python train.py --n_layer=14 --d_model=160 --n_experts=128 --experts_per_token=8 --d_expert=32 --d_shared_expert=0 --activation="swiglu" --moe_layers=[0, 1, 2, 3, 4, 5, 6, 7, 8, 9, 10, 11, 12, 13] --router_score="softmax" --normalize_top_k=true --routed_scale=1.0 --balance_loss=0.00359 --balance_bias=false --router_z_loss=0.001 --init_std_router=0.0132 --lr_router=0.000833 --n_head=5 --n_kv_head=5 --head_dim=32 --vocab_size=8192 --norm="rmsnorm" --norm_place="pre" --norm_eps=1e-06 --positions="rope" --rope_base=9460.0 --rope_fraction=1.0 --qk_norm=false --attn_scale=0.177 --tie_embeddings=false --parallel_block=false --init="uniform" --init_std_qkv=0.0409 --init_std_o=0.0508 --init_std_up=0.0586 --init_std_down=0.0586 --optimizer="soap_variant" --lr=0.00795 --weight_decay=0.0 --lr_head=0.0139 --grad_clip=0.5 --warmup_steps=200 --schedule="wsd" --decay_fraction=1.0 --decay_shape="linear" --final_lr_fraction=0.0 --batch_tokens=131072 --seq_len=1024 --doc_mask=false --train_tokens=549700000 --steps=4194 --dataset="wikipedia_en"
Below are experts of layer 5 (counted from 0) of a mixture-of-experts language model. Rows are named router (the router's row for the expert), down (a neuron's output weights, with its number) and show model dimensions 0-159. Each number is 50 + 15 x the weight over its row's rms, rounded and kept within 0 to 99.
After each expert's rows: a language model's description of what the expert responds to. This comes from a sample of Wikipedia text that the model never trained on.

# expert 22
router:58 47 59 49 82 38 34 45 52 61 61 37 60 30 42 50 55 70 51 42 69 43 14 41 57 76 22 70 59 71 61 47 48 48 42 45 59 57 46 21 52 46 54 90 55 59 40 64 46 34 45 43 58 54 49 76 62 58 32 40 55 34 81 65 51 58 45 17 71 76 31 39 55 54 58 81 59 43 59 57 47 36 37 49 57 77 49 17 75 46 40 31 63 39 66 53 54 55 74 49 49 30 71 43 44 28 43 58 18 60 43 48 48 55 00 46 53 37 50 44 57 43 54 58 24 54 56 45 50 25 53 44 41 67 56 51 40 55 48 50 84 29 37 56 50 68 73 61 27 36 51 52 33 44 23 31 78 37 35 41
down0:67 42 59 14 49 61 57 52 62 46 27 56 10 52 35 35 37 68 68 34 44 60 24 42 73 43 58 83 47 50 70 60 40 65 35 49 56 60 59 38 42 78 66 39 51 40 43 45 75 59 47 58 18 71 70 56 20 39 65 69 40 40 46 38 54 34 23 67 54 51 64 38 43 49 39 46 33 46 47 54 69 29 51 60 60 66 69 53 32 58 26 48 52 49 74 59 60 51 31 44 86 42 78 41 64 78 32 62 47 62 45 58 55 46 25 78 19 38 37 36 39 50 53 53 54 55 59 45 48 66 53 65 48 72 39 71 39 21 42 33 50 58 74 52 46 36 80 44 47 40 65 51 52 35 63 75 44 64 57 80
down1:93 34 45 68 33 39 75 25 87 67 54 57 45 55 49 57 58 51 32 57 71 57 54 40 11 57 42 46 56 33 49 58 50 60 59 33 62 70 57 68 25 47 30 77 44 48 41 46 60 54 43 63 70 28 35 44 54 44 66 52 42 55 56 32 46 40 24 67 42 37 48 30 60 59 56 54 43 54 40 43 60 54 52 35 75 76 25 31 36 40 59 77 59 49 50 53 74 41 43 46 46 64 39 72 27 71 41 45 70 49 34 61 67 56 31 33 47 69 68 27 22 39 58 58 30 75 57 35 64 39 70 71 57 24 44 70 51 65 59 71 47 43 50 53 22 63 39 55 67 70 52 56 56 30 70 34 62 77 63 28
Colons after infobox or list labels (Trainer:, Phylum:, Spouse:), table pipes, commas, and clause words like that, where, because, whether.

# expert 21
router:73 62 71 27 61 48 41 46 69 43 57 29 79 37 30 64 74 59 65 37 59 31 36 32 68 60 44 39 55 62 59 33 22 74 49 26 59 66 54 59 41 57 65 71 71 71 38 59 67 48 68 35 75 65 53 62 74 37 52 68 66 40 61 64 59 61 38 30 63 77 35 47 33 58 36 61 71 28 49 71 39 43 45 44 36 56 26 38 73 69 24 62 73 35 46 73 62 43 44 52 62 40 66 52 41 35 36 64 51 65 37 30 31 30 38 30 24 59 40 39 48 35 76 39 47 45 65 39 50 34 34 39 37 50 63 65 23 36 45 80 60 38 30 63 37 76 57 46 48 32 58 43 43 28 29 45 63 50 35 46
down1:73 47 50 61 42 26 40 38 49 67 53 65 82 35 44 52 35 39 24 58 63 49 59 52 47 67 59 50 60 48 47 30 59 59 39 62 21 75 31 19 28 33 52 26 76 55 39 71 59 42 26 74 50 57 52 54 67 37 50 38 36 10 43 49 53 48 54 68 67 71 46 49 40 71 69 48 86 45 40 47 70 33 44 70 36 48 58 59 18 46 33 82 50 44 46 70 25 70 28 11 58 53 49 63 49 79 79 55 29 59 46 53 61 45 81 35 59 68 48 45 57 50 41 42 53 64 27 36 49 46 53 79 35 62 50 64 66 57 51 23 40 53 55 52 43 32 59 63 44 64 38 42 32 66 32 56 47 42 47 48
down2:47 60 65 23 52 51 45 51 48 45 72 63 58 50 25 58 54 46 30 69 68 41 54 41 29 55 49 50 48 25 79 63 49 52 48 25 52 43 49 85 21 44 42 26 53 59 47 51 65 58 81 60 55 60 58 49 40 71 67 41 52 53 25 34 48 58 49 62 41 40 52 32 65 54 69 76 58 56 57 57 69 33 40 77 51 17 31 60 41 54 51 97 40 52 50 30 33 64 63 51 71 66 63 45 68 66 40 36 48 48 44 55 26 75 50 30 48 79 27 62 54 49 63 40 65 56 73 32 64 62 36 40 50 60 81 18 46 59 39 61 33 41 86 35 53 54 42 38 54 56 39 72 63 61 77 56 23 54 57 72
Mixed pieces such as ing, te, metre endings, en dashes in score lists, table cells beside Thai text, and adjectives like social, medical, legal.

# expert 13
router:60 61 71 21 62 36 33 39 61 34 51 30 72 34 34 67 72 68 70 37 60 34 29 26 69 53 38 40 63 57 46 47 33 67 44 21 60 71 57 51 40 61 63 74 65 59 29 49 68 32 71 42 74 68 46 64 67 43 46 67 64 39 67 54 71 64 43 33 69 64 35 50 35 58 35 74 74 28 41 61 31 44 33 49 32 53 28 38 69 69 31 55 63 34 51 74 69 48 64 57 50 45 68 43 43 41 27 62 53 61 23 27 30 36 46 33 37 49 39 43 49 26 80 35 46 52 64 29 43 41 24 39 40 53 61 60 23 38 53 68 59 30 39 56 40 59 60 58 45 32 67 47 44 30 29 53 66 64 25 43
down3:33 41 50 56 40 36 62 39 53 81 44 44 67 20 35 48 52 55 75 29 57 27 66 63 42 71 38 59 67 39 49 56 63 72 53 70 52 64 42 65 66 27 45 45 48 24 67 45 41 30 34 48 69 23 44 95 36 72 51 57 39 45 60 61 29 40 66 62 51 61 30 26 73 25 71 51 66 41 44 43 62 58 39 61 46 59 61 46 33 48 45 76 60 41 58 60 60 18 45 32 58 28 46 43 57 55 60 52 40 59 39 56 33 58 10 43 60 42 32 47 30 56 72 79 39 35 59 56 29 44 43 52 41 55 55 45 43 33 66 72 36 42 34 67 48 40 47 42 57 51 57 27 43 30 51 46 55 76 34 00
down4:16 69 46 49 18 73 41 71 35 49 50 44 65 55 51 42 50 27 70 33 47 65 77 37 42 57 39 39 69 35 56 49 30 28 39 56 51 30 58 51 60 42 26 49 53 52 57 44 69 39 48 56 54 57 46 41 63 45 69 43 37 45 28 27 67 63 51 55 36 63 30 34 52 76 41 59 48 52 44 35 63 50 72 34 34 34 72 41 63 75 62 55 34 51 72 43 30 50 51 38 38 76 53 32 57 64 71 59 26 25 59 23 24 45 25 55 86 56 63 28 33 49 85 48 49 65 47 49 56 56 41 39 56 37 53 63 45 60 46 81 39 50 38 30 40 57 35 33 28 42 16 35 58 85 71 51 57 68 69 67
Country and nationality words in tables and lists, such as Poland, USA, Japan, plus domain endings (.cz) and word-internal pieces like prehis(tor)ic.

# expert 52
router:60 62 71 38 63 32 35 66 63 30 55 68 30 66 49 60 66 70 54 44 57 25 17 33 48 71 35 84 45 59 27 52 39 55 62 39 61 55 36 50 51 73 56 69 74 60 31 48 49 33 68 35 58 67 57 48 66 58 60 42 55 20 79 59 54 82 32 48 72 54 36 50 40 59 43 43 73 46 28 64 37 36 42 85 39 39 51 30 86 57 25 66 56 38 76 56 66 52 63 28 64 47 71 40 46 51 39 74 51 77 32 37 43 28 40 40 56 66 39 50 55 50 51 26 49 46 59 49 60 50 49 27 52 54 55 72 52 55 76 69 44 58 31 32 55 48 61 26 63 54 67 70 39 30 63 43 58 64 52 81
down3:35 70 49 63 33 17 39 57 30 41 50 80 30 44 41 37 49 66 60 65 59 53 45 37 49 33 25 55 57 57 52 31 50 35 36 47 66 50 68 72 22 69 40 68 34 75 48 54 41 51 41 80 37 53 26 49 37 27 40 80 47 55 64 48 71 78 42 57 41 57 57 43 53 42 46 35 59 75 39 48 90 59 34 43 49 87 34 48 65 59 40 41 32 56 42 49 31 42 14 28 50 56 42 50 44 49 34 37 35 60 47 48 56 30 37 53 54 47 27 50 23 64 34 28 37 39 51 74 27 31 34 39 64 46 44 56 40 57 48 27 16 58 46 21 67 54 56 60 54 25 45 57 75 68 44 46 37 59 34 67
down4:66 46 50 44 21 63 58 60 49 69 42 43 37 33 55 57 30 39 67 60 59 39 49 64 52 46 51 50 40 14 58 66 43 39 47 22 43 42 54 39 73 61 39 73 51 61 57 43 49 45 59 79 38 60 54 53 82 61 50 45 48 54 50 47 47 19 45 41 54 59 62 49 57 70 45 66 61 35 49 17 42 35 62 59 32 50 52 39 45 63 62 50 77 67 41 58 63 45 71 44 23 38 41 43 43 51 49 36 30 66 64 44 28 68 65 62 65 54 47 19 36 46 87 71 15 13 45 43 55 75 58 46 87 74 71 41 28 49 49 44 55 57 84 84 30 33 73 43 73 55 37 52 51 54 50 63 65 66 78 49
Word-final suffixes, mostly plural s, also es, ers, as, is, ies (kinds, semi-finals, whereas, Gems).

# expert 63
router:50 65 53 36 66 66 44 31 56 41 32 45 68 29 26 59 47 63 82 51 62 33 04 50 61 62 19 40 57 55 47 50 54 64 60 36 63 54 59 29 39 32 53 65 66 56 39 51 60 62 60 45 54 73 42 78 49 46 46 58 54 38 56 90 51 58 44 08 56 70 50 29 40 58 48 72 44 46 22 41 50 38 57 47 52 67 44 50 68 48 38 49 66 47 68 86 43 66 43 56 54 46 68 51 60 10 54 81 32 67 34 41 29 42 02 47 49 40 45 33 47 30 56 46 62 37 57 47 66 35 29 27 49 69 49 62 41 55 42 63 49 39 50 71 33 56 63 56 31 36 53 47 36 35 39 37 48 84 51 43
down3:23 33 32 47 37 67 55 57 48 39 55 72 35 65 44 34 90 54 78 66 42 28 53 32 56 49 63 41 30 24 56 47 57 46 58 51 53 39 66 52 51 55 17 51 37 71 49 58 52 33 72 34 68 47 86 36 44 72 58 43 73 43 54 50 71 59 58 52 58 73 39 49 61 44 38 52 54 78 68 35 61 29 58 42 55 76 31 36 61 37 54 51 47 56 34 49 65 43 52 35 62 50 70 81 74 58 45 41 65 72 69 58 59 34 75 83 55 45 66 34 47 56 47 25 58 72 57 39 44 75 49 65 53 83 53 46 52 21 59 51 46 26 64 52 47 77 55 51 49 44 53 62 59 64 53 50 88 59 87 43
down4:33 50 56 29 38 23 43 61 70 52 39 63 23 71 52 35 19 63 42 57 72 48 34 74 44 56 88 47 63 35 59 81 54 58 58 78 67 66 50 55 43 67 26 41 43 61 24 57 61 33 38 44 36 51 50 64 52 34 44 47 29 34 36 37 78 48 61 37 45 54 42 65 41 77 42 32 71 27 57 61 34 39 43 45 61 59 73 40 42 64 11 54 28 57 47 49 25 39 35 47 41 43 73 70 51 29 46 56 54 56 78 53 18 55 67 43 82 46 49 47 68 31 33 59 66 71 34 42 49 58 38 45 55 47 63 43 48 69 48 71 24 72 51 54 65 69 42 67 30 37 64 48 57 47 46 38 66 45 61 79
Table cell separators and closing punctuation, mostly the | in wiki tables and closing ), ;, " after dates and quoted titles.

# expert 51
router:70 67 68 19 63 50 35 39 60 39 61 31 77 47 32 65 71 66 60 32 54 32 34 42 71 59 48 43 66 61 60 30 38 71 53 34 74 75 50 52 35 61 63 72 71 59 38 52 72 42 73 34 63 65 45 72 63 43 50 75 61 38 62 57 60 56 37 28 67 73 27 49 36 64 39 72 63 33 59 68 37 39 44 52 34 52 37 35 77 70 20 46 69 40 57 78 70 47 51 56 58 34 70 49 37 35 39 52 42 63 32 33 38 40 34 42 28 58 40 43 46 28 74 33 47 61 69 33 62 31 36 45 42 59 60 68 24 46 48 69 63 42 31 60 37 70 71 43 46 42 54 51 36 24 25 53 68 66 27 50
down0:64 36 53 56 32 23 76 38 40 48 55 68 58 51 46 10 82 61 52 67 63 73 33 40 49 62 31 56 49 50 68 35 62 57 45 55 34 37 37 76 55 50 39 44 56 53 36 46 28 54 05 54 51 31 26 64 51 56 51 78 32 49 66 35 43 32 39 29 51 38 50 48 61 63 44 72 56 47 51 40 42 59 85 51 18 72 57 60 61 31 65 53 66 51 32 54 50 68 87 49 16 55 35 58 37 66 58 53 49 45 57 37 43 55 69 71 31 37 59 21 56 71 23 35 72 44 70 45 47 56 47 48 40 13 46 46 54 44 39 65 73 60 54 53 63 61 48 42 24 25 72 44 52 54 45 51 23 60 51 56
down1:62 61 44 43 69 49 69 61 51 42 52 54 35 50 79 55 45 64 44 60 38 61 80 34 31 58 45 50 55 40 26 64 68 47 49 62 48 25 68 58 35 65 58 16 52 36 79 54 41 62 54 64 41 42 58 48 41 64 41 77 53 36 35 54 31 40 63 38 30 47 36 62 62 60 26 46 57 42 51 71 45 58 50 55 60 47 39 43 31 63 65 49 40 37 37 46 41 62 39 23 66 48 24 78 49 52 67 70 83 53 31 71 38 51 49 67 75 66 64 39 57 28 41 37 41 67 31 48 29 51 76 50 74 64 67 56 61 35 76 52 30 74 67 22 20 40 63 37 22 17 54 66 53 82 30 31 65 49 34 46
Pronouns and relative words that start a clause after a noun or comma, such as which, that, it, they, he, who.

# expert 61
router:70 68 68 25 61 57 30 42 64 39 65 31 76 36 41 71 66 74 61 34 57 35 31 31 77 51 40 43 60 60 68 38 28 67 54 22 68 78 48 58 41 54 63 74 68 64 38 49 65 37 64 34 63 64 48 65 63 45 39 65 68 35 64 64 66 60 42 35 61 72 27 34 24 61 33 69 64 34 52 64 33 38 39 51 36 54 33 39 61 72 28 47 67 33 55 71 63 51 51 52 62 42 71 54 44 39 35 56 42 68 30 26 33 38 51 28 28 62 43 39 42 37 75 38 41 58 55 35 57 43 31 37 40 52 57 70 25 44 42 67 62 29 39 65 27 69 73 45 52 28 60 46 40 26 35 47 66 61 25 61
down0:63 30 60 58 46 36 57 49 47 48 48 52 61 78 68 53 64 36 43 60 48 28 35 43 55 28 50 64 24 41 47 55 59 39 62 75 53 18 61 39 43 63 42 30 48 32 67 24 62 39 49 35 47 33 35 54 48 34 54 57 64 43 63 69 71 34 59 47 69 50 18 38 72 39 31 54 63 52 41 55 13 58 64 64 47 67 37 35 51 46 49 43 51 58 64 64 52 58 63 79 38 33 37 42 35 61 70 57 68 48 29 59 69 34 50 86 46 38 70 59 30 60 55 39 42 85 44 28 38 39 56 37 56 62 57 14 62 62 46 96 71 51 70 63 40 25 80 49 55 37 79 62 46 28 73 38 41 35 47 56
down1:46 54 50 54 62 73 29 37 64 46 63 32 38 43 63 31 64 50 71 42 26 44 71 52 48 75 34 27 36 79 36 60 37 31 63 48 51 60 25 45 32 23 36 59 59 29 64 42 46 44 61 67 64 67 05 51 56 47 45 49 58 45 49 46 38 34 57 31 45 58 57 59 44 68 65 37 74 33 74 70 35 39 28 51 42 63 31 42 38 55 58 32 46 62 45 34 42 43 69 44 58 46 40 57 46 45 47 62 30 28 54 55 32 29 50 44 55 50 52 27 19 49 18 69 61 50 54 31 60 43 31 35 28 76 48 72 45 27 22 77 53 48 75 29 67 40 61 55 24 34 62 49 25 59 69 20 29 61 37 46
Leading digits of numbers in music chart, certification, sports-statistics and award tables, such as 160,000 and 18, plus dashes.

# expert 31
router:75 59 65 28 57 52 34 41 63 37 72 35 68 41 35 72 72 70 63 26 58 32 42 37 71 53 39 39 61 64 59 35 33 60 42 21 61 74 51 51 42 54 58 65 69 63 28 55 60 38 66 39 66 63 47 74 72 33 36 67 73 45 58 67 60 60 45 35 71 75 30 41 32 66 29 62 64 34 41 71 41 31 39 46 32 51 36 32 68 75 24 46 69 41 43 78 67 48 53 64 60 46 63 28 43 36 29 62 53 58 37 35 30 41 39 40 34 60 50 37 46 26 73 39 43 44 61 39 50 42 27 41 36 55 60 62 20 36 50 74 71 28 33 62 38 62 63 42 50 35 61 59 42 18 33 43 68 55 28 44
down0:54 41 15 52 51 65 66 63 83 69 71 54 67 68 53 32 59 64 53 52 25 31 65 53 71 62 62 48 52 40 55 61 46 25 36 65 56 40 78 49 49 37 51 36 40 36 61 57 76 40 62 27 44 29 44 46 43 81 47 81 66 22 65 49 68 35 48 54 33 35 43 76 68 40 50 62 60 36 38 51 50 43 56 60 49 48 74 31 36 33 55 49 49 50 47 43 54 30 58 65 31 52 55 57 67 63 53 59 35 60 15 66 35 53 58 62 57 41 37 40 61 25 59 58 24 39 11 56 52 91 86 49 46 55 41 32 33 70 58 49 47 47 72 46 66 65 66 40 48 66 68 69 45 71 36 62 33 41 75 33
down1:58 61 73 64 25 38 49 44 49 54 37 63 61 65 49 34 65 74 66 46 37 59 64 46 61 45 99 53 52 45 61 28 60 60 66 51 68 62 63 50 78 74 52 20 54 34 48 18 49 30 45 49 60 46 71 28 50 18 49 61 62 37 34 79 52 50 63 68 78 64 46 65 52 59 47 30 51 32 54 60 43 25 25 44 41 55 57 36 20 80 55 42 85 39 43 56 62 55 35 48 51 16 75 30 59 28 57 54 66 44 48 49 33 48 44 64 55 58 48 49 71 53 69 51 70 57 56 32 42 51 42 62 45 51 53 33 50 55 77 55 45 54 31 53 27 38 37 61 48 47 32 50 52 47 48 66 34 80 72 67
Commas, "and", "with" and the noun ending a phrase or list item, such as illness, age, Francisco, State.

# expert 44
router:73 72 78 23 63 53 31 42 55 39 63 32 74 32 32 69 67 58 71 24 68 41 37 37 70 50 40 45 58 61 65 31 35 66 45 29 65 66 50 63 43 57 56 65 68 70 31 49 61 41 62 35 65 69 60 69 69 44 49 74 66 39 68 61 70 59 48 28 68 66 32 42 41 57 27 62 67 29 46 64 33 34 37 50 32 58 27 46 82 66 27 43 70 39 52 74 73 38 46 44 58 52 68 49 40 40 32 67 47 68 28 32 29 39 39 43 32 57 45 44 44 34 72 39 42 53 56 42 45 37 33 37 37 56 67 72 29 42 57 71 70 31 40 60 38 67 67 51 36 29 67 52 42 26 34 51 64 61 25 55
down0:47 42 67 33 36 37 50 25 63 42 53 89 42 36 59 56 50 73 54 35 65 67 22 80 47 38 38 70 71 79 28 47 63 77 30 45 52 56 43 42 63 64 24 55 59 63 48 58 58 16 45 35 43 60 48 42 43 85 41 36 64 77 47 57 46 40 39 30 52 55 35 58 45 52 48 64 57 37 54 38 54 40 77 32 39 20 59 33 47 47 55 43 31 57 35 70 33 56 40 31 35 63 53 70 57 75 47 53 37 33 32 38 57 49 60 50 45 74 56 73 36 30 64 40 55 56 83 23 36 48 33 49 45 64 52 26 45 42 43 86 37 49 47 65 39 45 60 88 41 74 58 59 44 52 51 36 38 82 43 33
down1:54 40 61 74 38 63 38 54 61 52 40 45 65 49 57 62 50 67 57 63 61 25 53 35 15 71 62 26 67 45 46 54 10 33 55 53 37 52 69 76 56 46 47 71 47 37 53 71 44 62 40 48 33 84 36 58 62 77 22 42 35 69 41 25 65 39 52 46 38 44 66 46 29 37 49 59 61 21 46 76 44 67 40 25 58 64 47 55 65 46 35 45 69 40 30 45 60 13 46 29 34 64 47 51 49 61 45 43 49 35 44 55 57 57 46 33 56 38 42 27 41 81 49 78 32 60 39 38 51 38 38 57 26 26 27 85 41 67 42 52 46 69 46 30 61 68 69 36 53 49 50 62 67 43 25 24 65 54 28 62
Words like only, which, it, for, again in prose, plus table pipes and line breaks in sports or geography infobox tables.

# expert 62
router:64 72 78 30 70 51 35 33 63 43 50 36 76 38 33 67 78 69 63 34 65 28 34 31 73 53 43 42 55 58 64 43 32 63 45 29 60 65 58 57 32 65 65 68 71 59 26 46 71 41 68 36 76 71 45 66 72 40 47 70 66 39 62 66 64 61 42 28 71 68 33 36 41 64 37 73 67 37 41 61 34 42 44 53 32 55 36 39 74 72 27 50 64 34 47 70 71 46 53 53 56 41 62 45 46 36 31 58 44 68 30 23 33 41 40 32 26 61 35 44 50 28 73 40 51 51 64 32 47 40 28 36 41 47 51 59 31 46 46 69 68 35 32 64 29 66 71 52 49 32 57 48 35 20 31 58 65 46 33 54
down3:44 64 40 54 49 68 48 62 56 78 39 49 43 53 42 24 55 53 51 56 21 30 61 35 55 28 47 29 16 26 51 50 62 54 63 16 91 30 44 39 51 23 33 57 70 51 70 40 48 37 22 30 50 19 65 72 28 62 58 75 72 67 57 14 35 61 59 60 48 51 43 28 37 42 49 51 43 50 51 69 28 28 52 39 26 50 66 63 71 54 56 36 39 39 48 54 65 51 59 58 66 53 53 60 31 51 25 73 56 37 59 55 74 35 55 49 68 37 62 42 46 53 43 42 32 61 29 58 39 58 50 78 39 61 55 66 71 42 61 45 55 46 47 46 45 93 66 41 58 62 47 47 73 83 73 57 47 41 45 57
down4:69 97 41 50 37 50 45 37 62 20 44 34 14 81 38 55 27 37 56 53 29 68 32 50 68 26 33 51 62 61 26 48 57 35 46 41 53 65 54 42 44 28 50 51 60 57 53 29 54 35 72 53 58 56 69 51 49 48 52 63 49 81 35 49 57 51 79 51 44 46 37 42 34 32 52 61 33 67 49 83 53 45 57 61 68 35 22 14 40 69 34 56 56 55 35 45 41 67 39 55 59 58 53 53 72 59 67 76 39 57 62 69 71 72 49 58 49 52 39 59 45 43 62 76 62 74 47 52 69 59 51 41 53 50 26 50 43 48 46 60 47 49 39 51 59 41 63 39 77 39 70 27 65 93 54 88 51 63 44 32
Spaces, pipes and numbers in results tables, plus Thai, Punjabi or Vietnamese script bytes and ordinal suffixes like th.

# expert 41
router:60 61 49 37 63 33 44 53 43 37 49 37 51 46 32 55 47 46 51 35 61 47 55 50 46 50 50 48 80 67 45 36 53 58 51 49 48 79 25 48 30 80 59 44 52 56 47 60 88 23 72 41 61 57 48 58 52 30 49 37 62 36 51 46 65 85 43 44 61 60 41 60 40 74 19 48 70 32 48 55 51 36 54 50 30 41 43 37 48 58 43 66 78 38 58 56 46 50 38 32 60 48 79 61 23 39 54 72 23 58 43 27 50 14 52 23 50 59 25 43 59 45 48 35 26 34 54 35 52 68 36 04 49 76 66 54 42 20 59 41 70 40 32 62 42 68 65 11 38 49 38 41 47 46 36 89 70 51 36 58
down5:57 41 70 68 46 31 41 71 37 76 24 12 53 41 52 54 32 41 53 65 31 43 34 50 70 58 53 64 69 54 46 30 46 43 35 21 37 51 20 34 41 45 65 71 59 54 23 40 62 20 33 46 55 73 34 54 66 63 40 53 69 63 42 22 57 56 70 47 47 60 49 20 70 46 28 28 43 74 63 48 44 64 46 72 73 24 73 80 57 53 59 30 58 53 49 54 49 45 48 41 52 49 77 50 45 41 72 64 46 30 58 47 64 49 37 44 26 26 52 46 22 46 40 51 61 67 17 65 58 45 32 61 59 45 26 64 44 50 45 27 49 44 64 58 44 56 58 40 81 53 64 39 26 39 47 36 48 17 31 62
down6:31 50 70 41 52 57 38 65 42 23 84 46 68 62 35 28 37 80 34 77 69 34 62 38 19 37 57 53 46 45 35 38 61 61 73 60 50 54 34 41 32 53 26 69 48 43 45 47 46 65 51 58 78 55 50 62 33 32 22 73 53 64 60 54 77 47 33 28 52 85 57 18 39 30 50 60 59 54 46 74 79 72 61 29 44 54 36 63 32 52 43 36 30 29 45 33 69 28 57 55 40 28 61 70 42 65 43 54 33 51 77 65 55 33 79 43 44 57 38 40 54 67 47 40 48 43 58 58 44 47 34 45 53 48 46 60 67 55 43 68 68 73 50 40 63 64 32 41 51 28 22 17 71 44 45 56 50 40 49 61
Derivational suffixes and content nouns in explanatory prose: domin|ant, Classic|al, ism, ity, ical, and public, political, social, library.

# expert 6
router:63 70 76 20 57 52 35 39 65 34 65 33 77 43 32 63 67 67 67 23 67 32 34 36 66 49 45 43 60 57 55 35 41 76 62 25 52 77 51 48 44 59 65 71 72 70 42 50 62 50 66 36 80 65 54 66 62 39 46 71 62 32 67 52 64 46 46 26 63 69 41 46 31 74 43 65 70 33 51 64 33 34 35 42 25 56 32 44 72 60 32 42 74 34 53 74 67 43 55 58 51 37 59 56 39 34 37 59 47 70 28 43 32 37 44 36 25 59 41 55 54 32 73 35 38 55 58 30 62 45 33 36 25 59 51 60 24 44 63 69 72 37 31 64 37 68 59 49 39 32 56 41 51 30 31 39 69 52 21 47
down0:39 41 67 50 59 48 20 42 42 59 51 41 37 52 40 71 49 44 32 39 35 47 73 47 53 41 53 80 52 62 62 36 44 43 41 23 59 62 57 56 29 46 64 61 43 49 52 29 64 73 39 35 62 65 49 64 69 69 72 27 57 53 34 35 41 28 71 26 55 57 28 31 39 56 69 63 65 44 43 60 36 35 58 66 15 33 20 42 46 66 26 61 33 41 16 42 36 67 37 19 26 29 34 52 72 41 46 84 58 39 46 57 55 47 55 50 35 47 55 37 18 54 60 49 33 36 45 32 27 47 46 61 37 35 71 64 73 65 48 19 57 52 63 94 74 52 69 62 51 51 28 58 56 43 48 34 42 52 65 48
down1:58 55 31 41 51 51 52 53 54 30 82 77 47 46 61 43 78 59 64 44 59 51 63 45 29 64 59 48 52 82 61 44 58 80 43 82 38 47 58 53 74 49 47 64 64 41 64 50 47 43 50 61 34 54 50 61 39 21 49 57 43 30 43 32 57 56 58 45 41 81 61 52 69 53 47 46 45 46 47 56 53 48 19 49 57 54 58 53 40 53 63 28 69 42 45 30 48 19 42 59 99 34 69 50 26 20 37 62 45 71 56 78 48 47 69 65 34 21 29 73 30 35 39 60 60 19 61 27 59 35 59 45 49 49 45 69 47 37 78 61 36 67 22 53 55 61 34 71 75 41 45 30 39 49 48 63 74 35 35 43
Prime and double-prime marks and digits in coordinates, infobox dashes, and adjectives like original, Red, Great, New, short.

# expert 28
router:76 66 53 21 73 37 32 44 75 34 53 26 53 40 48 58 56 63 67 42 47 32 45 48 40 58 41 42 62 76 50 54 14 62 79 42 41 65 50 25 36 38 61 79 62 60 44 61 54 61 75 30 83 46 75 55 60 55 63 61 69 56 54 53 50 57 41 45 50 64 34 33 46 60 48 48 58 35 44 51 37 46 63 85 52 85 37 41 75 61 42 23 48 19 34 51 64 81 65 37 31 43 47 34 42 25 56 65 27 78 55 45 30 50 55 24 34 62 53 72 47 56 55 35 37 26 73 46 39 51 55 48 23 51 31 64 46 62 39 68 72 28 51 47 57 53 57 45 62 49 80 74 42 49 56 43 69 41 48 44
down0:60 38 45 56 63 62 62 61 63 49 40 59 41 64 31 50 68 75 24 51 42 71 89 57 29 48 46 62 53 56 49 48 53 55 56 63 38 51 69 67 62 61 41 69 59 64 46 52 65 39 34 52 65 41 83 43 52 23 55 55 71 67 45 75 53 57 40 35 33 54 29 73 41 21 40 49 56 56 58 59 61 44 09 63 49 94 42 57 59 73 41 55 75 57 54 45 59 63 16 39 29 68 48 68 52 54 39 49 70 56 34 35 61 60 64 22 55 60 43 47 29 47 62 20 64 61 54 89 68 62 66 53 62 60 52 72 58 58 67 56 32 48 45 45 79 36 44 57 73 77 54 31 38 28 50 72 37 50 61 65
down1:24 63 59 69 67 62 47 51 44 32 29 44 83 77 73 54 36 62 65 44 31 49 46 61 49 55 50 27 45 60 52 71 29 53 44 42 52 39 53 15 47 44 69 58 60 48 42 44 24 50 43 49 72 21 53 46 65 43 80 55 41 72 58 53 42 47 33 22 55 80 67 45 41 59 70 81 31 38 17 38 47 46 40 60 52 49 48 59 34 49 64 62 53 22 37 56 50 30 99 46 37 49 55 66 51 54 67 62 43 47 61 20 43 66 69 48 62 60 51 66 63 86 55 47 29 53 68 50 65 70 55 52 52 59 28 51 34 46 27 76 59 52 65 59 62 76 40 46 58 40 64 45 44 74 76 44 58 39 58 57
Hyphens in compounds (Single-player, Wide-Eyed, Pro-Am), dashes opening infobox list lines, and short syllables inside foreign or rare words.

# expert 54
router:61 69 62 25 64 45 38 39 62 41 57 33 74 37 29 74 79 64 65 33 58 35 35 42 56 50 48 44 50 67 49 25 27 59 65 35 71 71 47 49 42 56 63 71 79 63 27 52 73 46 65 40 79 75 51 61 72 28 54 65 67 37 66 70 68 56 52 28 60 60 26 49 37 53 32 73 61 39 41 72 33 42 39 44 33 55 32 47 60 65 25 50 71 38 54 72 69 49 44 59 59 40 62 46 44 41 28 63 57 72 23 39 30 47 44 37 26 56 46 58 37 34 78 42 36 60 56 29 46 52 35 41 39 52 56 62 32 52 54 78 68 44 38 64 27 67 77 53 42 28 61 51 36 21 33 52 69 59 27 44
down3:39 64 35 45 63 48 69 41 37 62 66 68 44 56 43 62 39 33 56 41 53 71 38 51 38 24 48 45 60 37 31 51 39 44 38 43 61 73 59 66 69 35 37 55 62 82 48 60 75 46 49 70 47 36 49 42 45 51 75 17 64 78 62 51 72 46 51 44 28 55 71 06 61 70 64 50 50 21 39 43 79 45 36 30 36 55 73 39 19 69 54 62 59 57 47 19 71 43 75 63 42 21 64 48 60 45 09 74 63 67 70 38 34 44 44 47 50 55 51 41 36 40 63 61 61 56 33 45 46 51 59 53 51 19 50 67 43 78 41 64 60 61 29 41 28 50 61 50 36 40 16 62 41 44 63 54 34 45 41 52
down4:69 50 69 41 45 66 17 52 61 42 58 40 43 44 49 63 72 52 37 56 70 38 53 39 33 65 80 53 64 47 25 81 69 32 49 21 54 37 53 46 47 53 51 81 51 65 27 51 40 63 62 59 62 74 76 72 61 40 73 44 51 17 64 80 55 26 35 50 54 49 40 47 48 60 30 81 53 44 49 67 48 72 57 68 54 50 46 30 48 52 27 41 22 57 21 38 62 67 38 45 36 71 25 60 52 46 47 38 67 38 46 43 15 45 55 39 51 75 50 51 59 47 59 70 46 64 36 38 35 53 55 46 65 27 50 47 52 75 42 29 58 30 72 70 43 16 35 62 42 71 56 64 62 36 25 36 27 46 52 44
Nouns like football, career, political, London, Chicago, the mi of distances, and digits in sports tables.